Below are experts of layer 6 (counted from 0) of a mixture-of-experts language model. Rows are named router (the router's row for the expert), gate (a neuron's input weights, with its number), up (a neuron's input weights, with its number), down (a neuron's output weights, with its number) and show model dimensions 0-95. Each number is 128 + 24 x the weight over its row's rms, rounded and kept within 0 to 255.
After each expert's rows: a language model's description of what the expert responds to. This comes from a sample of Wikipedia text that the model never trained on.

# expert 9
router [147 146  86 128 128 100 123 125 124 152 144  88 138 115 160 130 113 120 100 162 145 150 159 113 128 166 116 107 116 165  85 128 142  69 125 101 169 129 150  98 128  95 102 155 119 112 113 169 136 106 189 155 114 128 115 105  88 164 135 123 157 114 135 153 156 122 120 144 119 138 152 126 136 119  94 138 116 144 114 114  88 154 176 164 125 115  72 128 174 115 103 143 118 126  81 160]
gate0 [189 141 152 164 139 117 110 129 151  60 110 153 103 117 152 118  98 161 129 161 161 110 166 155 123 105  94 130  55 113 127 156 174 119  88 133  96 135 134  82 117 112 121  85  99 118 153  99 143  99 111 107 136  95 108 125 204 134 140 137 144 126 142 116 159 153 110 122 128 117  98 132 168  90 137 112 136 141 110 137 155 131 140  83 173 101 167 146  80 106 130 148 174 149 132 115]
up0 [115  73 139 114 108 140 100  62 125 145 123 159 156  85 158 120 134 117 130  88 122  96 109 107 118 183 130 132 152 120 137 113 123 154 143 111 147 126 142 140  96 140 122 187 144 129 141 117 126 155 142 142 118 162 161 105 125 104 109 132 130 143 117 140 111 144 138 120 142 127 123 103 101 140 142 146 118 160 111 117 150 123 107 133 101 165 143  83 124 138 133 137 107  81 153 113]
down0 [161 117 119 118 138 116 149 171 116 187 112  99 121 131 137 129 125 109 127 138 162 108 156 123 164 125 111 151 115 186  95 133 130  76 106 146 124 112 122 127 132 157 119 108 106 144 109 134 122 140 193 135 173  90 130 159 170 118  95  66 118 124 140  87  71 120 126  79 136 101 141 145 125 164 128 105 126 117 163  91 135 104 146 159 137  97  96 135 126 119 157 107 110 129 163 129]
It responds to: Sentence-final periods and commas, and argumentative words and verbs such as because, such, however, said, as, remember, account.

# expert 8
router [187 118  99 120 151 128  91 162 155 161 171  91 120 118 124 143 105 123  80 126 107  91 155 125 184 131 152 140 135 106 137 128 100 120 151 101 154  98 137  90 154  65  86 137 145 119 149 157 112 114 142 121 136 147 116 147  97 133 166  98 123 143 149 120 139  97 122 138 157 131 134 119 164 128  93 183 127 154 105 128 102 133 122 109 117 127 108 163 121 158 132 121 138  98 126 123]
gate0 [ 90 119 154 140 109 142 106 165 106 156 116 137 152 119  91 134 105 149  74 151 160 106  83 131 196 156  92 132 127 131 122 189 122 105 121 175 175  96  63 136 139 164 104 119 169 183 100 146 157 134 158  93 141 165 135  80 176 174 179 121  90 127 135 139 116 110 145 124  93 152 137 127 165 125 109 141 110 118  84 140 132 130 103 150 140 145 135 119 119 114 149 109 161 142  95 141]
up0 [153  92 133 158 144 163 130 136 112  60 138 167 173 139 120 147 150 130 158 122 155 160 128 145  95 142 104 117 145 116 156 110 135 117  88 186 128 138 157 131 161 109 106 159 107  77  77 103  75 145 132 127 106 111 130 126 110  62 107 147 108 121  88 137 132 114 127 114 152 139 164 111 105 124 135  89 126 186 134 123 147 152 143 129 144 127 103 124 161  97 133 145 146 138 189 207]
down0 [128 115 122 129 145 135 121 117 152 136 119 143 114 112 132  55 123 139 133 121 107 175 161 141 118 150 149 131 125 146 113 152 150 139 166 159 155 140 126  92 100 117 138 124 100 124 131 144 166 110 118 123 168 143 142 149 138 155 124 145 119 119 129 101 154 141  92  95 140  59 123 155 135 137 134 113 157 123 114 158  75 144 129 138  81 114 113 143 130 144 112 123 168  74 127  81]
It responds to: Word-internal fragments after a first syllable, such as b in scrambling, ph in lymphoma, mercial, vironment, plus table bars.

# expert 5
router [133 166  98 149 124 114  96 129 127 135 146 104 128 103 154 148 134 115 119 142 139 112 184 113 153 102 140 148  97 165 128 111 138 119  96  97 146 126 127 128  97 147  72 162 147  90 112 139 163 116 113 128 150 136 133 121 121 123 134 102 148 112 141 130 118 121 115 153 132 122  99 143 132 166 117 157 114 159 129 119 105 125 114 111 126 124 118 120 142 127 122 129 155  83 133 115]
gate0 [161 160 123 119 149 123 153 133 119 132 124 106 144 127 136 154 121 172 126 148 136 100 111 113 159  97 142 109 145 158 150 112 146 130  90 148 138 130 127 174 165 133 123 155  93 139 117 141 106 141 120 137 176 168 143 124 154 113  98 144 158  85 139 158 143 110 130 114 143 114 198 142 109 128 103 127 149 177 131 133 147  84 155 133  91 128 131  70 150 148 130 111 128 130 113 149]
up0 [113 144 120 154 121 105 131  95 173 103 137 162 129  79 131 106 119 122 141 117 180 146 122 123 107 124 117 126 145 139 145 145 138 127 116 167  96 108 137 172 202 110 144 135 144 108 115 156 117 121 140 129 161 156 118 156  96 115  83 107  62  77 135 155 139 154 160 117 110 101  88 130 102 133 126 142 147 104 128 136 140 185 107 175  97 173 128  84 136 145 126 147 135 116 178 126]
down0 [138 161 166 118 107  86 133 128 141 118 124 145 145 134 100 107 163 130  61 125 156 115 123  69 134  96 149  95 107 122 114 117 124 161 107 145 121 114 121 135 107 145 124 130  93 131 159 158 112 145 133 110 121 159  89 123 123 143 139 105 101  87 141 147 143 125 105 113 164 146 123 136 119 118  92 136  97 158  99 138  96 113 122 119 104 122 112 141 131 127  96 112 165 159 100 183]
It responds to: Interior pieces of long or foreign words, often after con- or sub-like openings, as in inesc-ut-cheon, Dep-ut-ies, Azer-b-aijani, plus particles up and down.

# expert 10
router [152 128 119 120 104 153 140 141 149 143 145 114 172 125 143 169 131 115  79 126 117 132 120 114 125 148 153 140  96 122 122 181 128 122 157 142 105 123 161 119 123 135 140 132  90 168 103 150 143 127 118 103 123 170 137 100  78 151 151 112 133 107  74 119 160  76 139 159 148 152  83 103 106 148 108 130 148 144 122  82 125 112 112 142 156 142 115 110 153 106 107 172 102 127  99 171]
gate0 [131 148 126 166 137 118 157 141 157 152 121 142  89 159 139 149 157 133 103  95 136 149 124 152 129 140 144 121  72 124 165 140  94 118 114  91 140 163 120 118 121 111 141 138 156 134 163 161 142 146 134 127 121 113 114 109 133 113  98  87 106  83 112  68 132 115 117 113 128  81  84 114 151 124 155 147 155 146 125 101 126  99 122 145 157 111 150 112 102 159  99 177 151 138 107  96]
up0 [ 88 123  99 155 119 130 125 149 151 157  84 114 108 153 112 151 164  88  95  86 145 116 148  91 127 147 117 154 110 126 150 121 129 114 103 125 117 137 125 116 126 137 103 128 174 138 157 134 147 196 131 158 131 109 109 134 156 103 102 141 177 108 105  83 111 147 142  90 131 121 122 147 148 134 148 124 118 180 125 114 160 116 117 194 155 103 150 111 113 135 126 139 133 114  97  97]
down0 [154 130 121 118 139 150 103 143  99 100 132 149 136  93 127 140 149 104 142 110 140 130 137 134  97 161 143 115 110 122 107 146  95 127 121 158 152 159  88 146 116 102 142 169 118  82  93 154 107 137 126 115 125 166 156 159 143 129 191 105 133 123 149  91 120  97 116 142 137 130 167  79 144 132 144 170 111 110 167 128 101 112 120 139 118  30 135  98 108 137 160 118 156 155 169 154]
It responds to: Inner word pieces such as it in heritage and guitars, ic in voiced, relig, phys, or in Colorado.

# expert 1
router [147 110 111 132 111 122 139 123 132 156 109 100  95 121 137 146  93 120 118 124 141  77 149 135 148 156 167 134 142 132 156 125 126 121 149 109 165 153 153 123 112 129 127 149 125 129 122 124 117 133 120 129 125 113 143 122  57  92 145 136 166 143 139 155 111  86 121 126  95 134 152 120 130 154 113 111 138 157  85 143 105 136 137 117 134 101  86 114 156 101 127 173 111 150 127 148]
gate0 [ 82 147 111 121 122 113 178  78 100  94 122 138 112 165 148 122 115 151 124 115 136 149 132 131 155 116 155  54 132 122 131 129 136 141 144 103 154 149  86 129  60 108  93 157 123 108 117 132 111 119 137 126 122 154 103 130 151 119 135 152 196 106 151 101 123 132  87 155 181 109 143 181 101 133 128 125 112 181 134 151 110 157 144 122 151 109 122 127 148 116  62 111 126 103  84 104]
up0 [149 103 137 153 162 162  84 123 134 149 107 135 133 115  85 168 121 103 159 159 124  80 136 124 114 145  97 151 127 134 116 108 124 117 160 143 119 117 146 117 192 133 161 116 103 137 119 140 139 156 125 142 145 110 156 106 115 152 119 139 150 118 102 179 133 120 121 107 123 128 171 108 150 113 130 121 123 121 111 129 147 104  99 118 106 117 142 118 172 126 185 155 109 169 162 114]
down0 [145  80 112  99 139 136 154 139 123 154 118 127  87 108  58 132 119 136 105 133 145 116 149 105 113 109 141  99 133 137 143 146 111 158  69 121 143 156 125 140 165 154 102 109 122 114 182 181 104 174  99 114 146 149 181 162 151 131 142  69 122  97 138 125 105 112 122 139 133  87 167  98 120 170 151 133 155 127  92 155 117 114  69 176 133 153 134 166 142 141 161 125 170 111 167 154]
It responds to: Common nouns and word endings in demographic and biographical text, especially age in median age and at the age of, plus week, country, children.

# expert 0
router [124 141 134 136 100  93 122 111  94 143 130 125 140 111 156 147 114 100 122 202 124 147 164 122 159 138 127 133  85 180 140 152 134 136 140 131 167 115 122 118 139 118 128 128 180 123 123 172 101  86 132  72 147 122 125 114 131 103 168 119 123 113 136 139 164 112 117 131 101 155  89 131 173 133 115 165 124 159  95 120 117 138 156 136 113 109 101 103 145 137 155 152 109 132 132 110]
gate0 [106 114  96  65 114 139  79 133 160 142 120 149 132 123 106 102 108 113 134 155 157 130 120 159 102  98 127 135 117 128  79 132  90 162 125 129 110 125 123 138 102 126 147 114 121 149 179 151 130 166 106 131 109 148 106 143 133 116 145 157 155  86 145 117  94 132  62 139 133 111 139 167 114 199 112 213 120 144 163 161 146 110 123 134 114 120 154 118 162 101 119 142 153 121 118 130]
up0 [167 158 135 160 134 144 119  89 134 114 142 146 131 158 142 170 177 148 133 111 121 169 118  97 114 122 124 119 116 105 151 123 177 139 112 139 108 151 122 137 113 120 107 125  57 118 130 126 113  79 146 120 129 131 125 146  93 116 137  88 106  87 135 116 157 126 132  85 141 114  99 130 113  97 114 114 142 133 114 131 118 142 141 120 140 126 109 165  72 133 158 172 102 143 161  80]
down0 [144 147 140 153 119 133 106 141 156  82 135 135 120  96  88  66 143 103 119 122 128 172 129 106 119 115 150 149  96 125 144 149 145 111  60 100 157 143 138 129 121 112 107  69  99 113  92 112 135 128 164 140 145 131 154  77 110 156  93  88  88 133  92 116 138 142 102 128  67 134 116 109 145 149 122 138  72  96 109  89 134 162  75 111 147 145 120 121 114 136 147 139 122 130 116 129]
It responds to: Prepositions following a verb or noun, before a noun phrase, such as in, of, by, from, at, during, under.

# expert 11
router [136 166 142 132 119  98  84 107 100 155 117  92  98 135 130 133 137  58  64 167 127 108 157 136 155 147 121 159 115 122 118 195 110 155 108 114 169 146 118 136 104 102 140 153 143 170 146 145 165 108 153 125 121 133 122  87 105 137 142 119 161 131  98 108 151 113 125 121  96 165 155 150 115 144  75 200 177 159  96 126 112 109 141 142 139  96 128 123 161 115 153 155 162 137 133 132]
gate0 [126 144 145  93 115 114  92  85 104 163 147 119  69 124 137 119 138 130 120 137 132 172 172 183 117 121 120 141  87 122 107 124  85 118 124  91 114  87  97  86 143  61 120 167 123 143 134 115 139  85 122 119 130  89 143 144  88 120 126 144 177 128 129 144 159 155 133 125 130 134 149 120 114 131 106 182 136 150 136  99 133  98 141 115 128  84 124 160 135 107 127 120 136 110 181 108]
up0 [161 175 151 123 112  88 155 136 122 156 141 140  94 126  94 139 143  94  81  77 126 133 167 124 159 118 129  76 138 127  94 122 132  79 136 151 151 117  97 117 146 130 128 166 101 122 131  93 116 116 113  91 161  77 117 132 102 108 140 181 152 107 143 133 151 151 126 138 109 159 180 146 138 101 131 191 114 143 132 146 127  86 128 102  80  97 131  92 119  90 139 117 159 114 126 136]
down0 [ 82 123 151 132 139 196 105 143 125 124 122 149 100 135  82 158 152 100  83 113 125 162 149 121 125 128 134 164  90 122 133 140 114 102 122 111 112 143 146  82 134  97 166 104 168  80 129 116 140 152 100 125 107 109 102 121 111 138 105 112  84 129  89 131 167 129 130 195 150 100 131 142 130 104 156  92 125 145 124 169 146 163 112 149  55 118 105  98 116 103 157 138  85 152 128 143]
It responds to: Pipes, win/loss letters, team-name pieces and player names in sports schedules and result tables, as in W 114–11, New York Yank-ees, Nugg-ets.

# expert 3
router [157 140 127 120 135 105 112 165 108 152 136  77 128 124 142 157 143 131  98 114 115  97 123 157 147 145 118 178 110 128 146 114 132 130 126 103 144 108 110  87 110  89 111 142 136 139 160 138 165 117 146 157 126 155 149 121 125 142 169 156 153 121  85 168 174  79 124 145 115 123  94 133 133 108  84 132 127 149  55 116 112 148 134 131 108 116  91 148  98 151 126 159 101 128 123 155]
gate0 [131 127 121 111 135 107  59 122  94 134 140 126 190 128 178 163 124  86 141 165 142 166 104 116 147 148 111 145 125 123 128 127 146 115 137 109 128 101 130 113 149  63 105  89 138  92 186 125 130 133 132 143 131 164 110 120 164  99 132 114 168 139 127 128 133 170 136 153 102  94 136 166 136 125 139 166 127 128  99 130 139  90 121 122 123 138 127 105 132 177 125 130 152  84 120 110]
up0 [132 120 123 158 105 148 164 168  94 118 140 157 117 116 155  87 125  75 102 147 143 134 130 130 110 125 136 103 159 133 115 128 116 195 131 169 103 129 145 136  99 122 120 136 176 148 103 125 118 162 123 123  91 108 127 104 145 158 132 120 112 139 102  70 144 113  99 112 116 137 102 114 225 140 120 133 123 137 132  69  97 120  90  94 126 112 134 146 127 125 132 107 120 147  61  71]
down0 [145 111 145 121 107 112 203 122 112 106 134 146 123 119 133 129 133 141  96 169 138 138 112 104 155 138 126  86 123 125 169 108 114 128 144 117 125 123 120 129 140 135  99 155 140 135 144 112 111 149 138  93 101  74 116 138 154 116 142 124 108 118 145 108 143 117 100 145 107 128 123 121 126 136 165 119 113 107 156 138 173  79 100 108 112 169  77 139  77 140 125  96 130 175 131 121]
It responds to: Middle pieces of personal and place names, mostly after a capital letter or short opening piece, as in Malc-ol-m, Fitzgibb-ons, Port-ra-it, Arm-ist-ice.